Experts of a small language model: width 96, 10.7M parameters.
Below are experts of layer 3 (counted from 0) of a mixture-of-experts language model. Rows are named router (the router's row for the expert), down (a neuron's output weights, with its number) and show model dimensions 0-95. Each number is 500 + 50 x the weight over its row's rms, rounded and kept within 0 to 999. Numbers have three digits each.
After each expert's rows: a language model's description of what the expert responds to. This comes from a sample of Wikipedia text that the model never trained on.

# expert 1
router:433494443485584609591585584508450485496515450394477481537528567544557620428440487481463498464447637495489560558575475442517456509478491472580519506520486417500544528534393502452496481522488453498501446528495490457450505516461568432478519483464535525540446452501377503563513473522428467527
down0:500455374545457431497364429559384486544514509503535452512577358533522573523549511499508492545488490456585535502518537442581558529479465454507434505541552540522520480448516508579535566419545556479485552516459514424539427558582534467422511519452519470516539476544434498497478505412543486526
down1:423437524503519491479520490487468467494498523465561514486528546523574446489433543561505556463542520510474489538414474452574510479675559561567490506453397480457488572556471456525504453461523495434419419410486542509576446563597460493441540493579481531470484530511604451554476569584450479540
down2:542463492544560405549432509527343643512565448562453491508531517404514505575533558556509418452474477420493494592472427586571561499444416584514491522479511530529484458547471526489511460474523520560501488461463534507548436553509542508541549512518471505487432529512472462428477392508499437461
down3:583423561471456461477333559540532503487555435537458555577443487488440543470545443474625454466486532467461408501509539483545561456488493520513473537555486558555475516506506536536501524480535488496448536543578446436366447505434456505489577484494558529434489519565487446520536483389453543443
Vowel-led word pieces inside South Asian, Arabic and other non-English names and places, such as Ab-u, Mah-a, Raj-asthan, Pr-ash-anth.

# expert 8
router:462477433459643539506487502513506438523454503471500529506519419499502590468431504470401570521478552492483465431554539446505560608416489569468516469538541475481486539454459488476516514530427394566524443513540596577493552539440512464437571512418527541563510479409503605466476530493439482582
down0:579536580522496570501466475576443543496498507471459458530521453502503522540492544486522446542512441509543498532558537543484470642506475483468446520474506455516524531450501559521565493435557540522543439452435556521495481493498522572368522523477486370435402560539579620562547435378447498526
down1:528448533575533518454508514550421496489419459532476569528551425502477563487499499572545599555491437521473583485509494484528590535454585460441521422508530452597486426523499492527488466518552457517553469372447483521500477512557487580484481568580531505527341561474552518452506474562416547451
down2:526527513436474404461473491487499521517443411473490443432433506443532508504487448396524563453428570399490425481442509420468558559481411537514515584553522455503500628421488495579457609561578489463457517496521441501489490566517501468503484465492498492414425550575478535542553539533541430537
down3:459511418467583506523459557563395434480502503486495493564578416524521482515471502469556454520540477536505490510558462502525557480444521544462506373458564466463523553498519576518537510452460562526485507470499420565459530537418481472442446579544533476576490467581558605570459588379496519603
The articles the and a, and determiners such as its, his, each, usually after prepositions like of, in, to, or at sentence start.

# expert 10
router:502521530478583454499505453446517519452509498537496527512496532428522538526456504429397547479498503523450601506535468461418491508474555462484545477544462456505497566555457510538497432626460458566559502604480549468518562574497523473492567435384531626622479457512376528513504480552438433520
down0:439586497578463447517530465471504445602497420495557410615567442469430386529496442540547455543532447504485528475478498458460491514517485456489478493552508396494455548454464456502505497432440548444404466474503532652478400499546505509511537418517535497469508505473503422487590439464510441477
down1:618476444474536485566483566534470519478549528576503467487411468466513503578464476571560539504456514441543482493469561390551490501591421572558449460543510501508562537517508521439489561409500559568529563375456483489510456426576438497515420416496509575469478541520534473567469567464560557514
down2:480526453489449501485515504426418466465484428480467403600574562540572496382490579520477477482442470481589492547478521465460512559536529442497458425447519475464605465425532479535523568438531516473463482437475464512506534441425461546456426389635575543482482500498498414500528462460511541456
down3:533594552480416599543437608561480457525454531501520485501443554446496491443472448596415500528571505481549544571537573558442577515521486533542456499443495462497475530472503485461565589559446527444423415614521499494489440514498539473480533544452457428478501384433515516490588517446532536486
Period-plus-newline ending a paragraph, often after death or location facts, plus table-row ending pipes, closing brackets and quotes.

# expert 13
router:497501511413560479555518506486490474525394451494505478499461412470546517521352487536458586513511652430511541425508438436483542623439536543504497480524508549530470565489499468537560508528502454477569465522615493443523456595467465523520474489542508515510500472439484486580423561575414460469
down0:524531598529489497492555515488523575543544538541441438442536471520488473464549466460549434428609472468530511426596539576465503512542486529508498367497489459556490497442542456492469515453549475489559425360460469455554457589463424547551578434606536454453507456496530454415530515480474521530
down1:463501578560490508474436503394542545456604474413494464505482453517504424531458445579521543472409437584521484562463437462489484470573520433455585474462500465509540629531542569557485531520591431481457506433551521486464568542505528383514440510516456454488473487616451493519489498549530553477
down2:533511476504456458447529504517635492517413422475530523503524446493497448473503594458530480567482495494424560538512523540524476427582458529580477565518554488555499451472591501490410552424490471510399528442469464549557525494531385497483365546508517482357474535509545524508464536559579527493
down3:497550503591403420560591505473531490446651553511560488494491543507480568431546472455479535483510550480496472522468463504452445445532576495489555469516534565492489477469527584437578534520445535518483581470498486499399543423561508431463515548500466583455497528418439559549539597578571555522
Sports words such as first, second, season, team, played, won, final, and dashes in medal tables like Gold medal – first place.

# expert 20
router:438506523430523596663541449452448559538450460505555502519509383494501539521528563465466486549446544416503545470526477443524526500510466452449543533494493494512491512445435522496513460577504344507522475546500525524475534573432606489511532447511518610535553470515496574575415524581466473488
down0:488522484494539524535426480604525474576525591479555419478536488571476458512496521526491442501526478611430526467380476554533405475572472461479523446468472436560400594482478458553466543617501501435448502530543468484404491469507476489504477563605454530600496565536527480527450443506553470477
down1:477528514454510488432518459503436541504422443516533557523468564477544461468528501551551551574516486498477403472562440474530439468553536492556447436499484464474484459567510473554498514557561544423471569503620562564477560523498518471524441457606558475521425493459527560440458612650498507396
down2:534373480561504388526563517508473526513500527471538516514433371517465473513530470532511492488499433460499556408497537501517551539545479510484507507492517550569421418538537501493489571470570533448563542481515528499583401399482447498441550553454409478411485576491468401595570566470479530446
down3:429539509509480582486576477482514510592503521482530488482581532493485563452561536505446476472432441473436505465514486466444584546534534461449514554442513557473438437507451491529567500433434562457429488444585502569468479436599411441525525444588583483484628489419583508490559469438534534458
Words about politics and places, such as Party, election, President, district, station, often as table headers or labels like Preceded by, Starring.

# expert 12
router:535506465409603530489516472464508482512427439492430548556437537497567528432449447522418528487474561567534599480508532512511433599429596445563575537581554500485494533529494509486562526540457498539564481559524590468546550596512546434522421446419506518576407468508497524509461454517502452559
down0:544511508546456529449528464425539416449518546443454533481474452470528518526575561458454460573498455511516462514432546401498447524542592486546573529448487539508563534532493529500645597451504469594537490537557427401432446476458437543503533526531522376488422525534506447493506466563527547428
down1:462541523599445451495452511586541523515416493442541468492532437456454499538505573399550525489479516601415519534459539437501430417575394510475473423530470539487424478429492494537494489530394468476534475441498433547483376615461456525488447454503493432462535476521548487465454471535507561441
down2:527421457485574523522524465462533484476477525566467490439494529405416450499513519550567565469503486465489425502564471499530533424499557444545523501531434427562491468435559596441561411484547507462607484539468470582519463567511451592345472464519389490510514577538569502548454485491479497516
down3:487457454564441458502484485458560559517461507471473447459582496467488454410426485506461523518502549541477503477475507493456488447467398572527476442463381518491448630582538484487543558440513562523575512405450504488502463318517555551536552549508556497608517483519410503496509473481521492446
Prepositions and infinitive to following a verb or participle, as in known as, marked by, arrived in, without, including.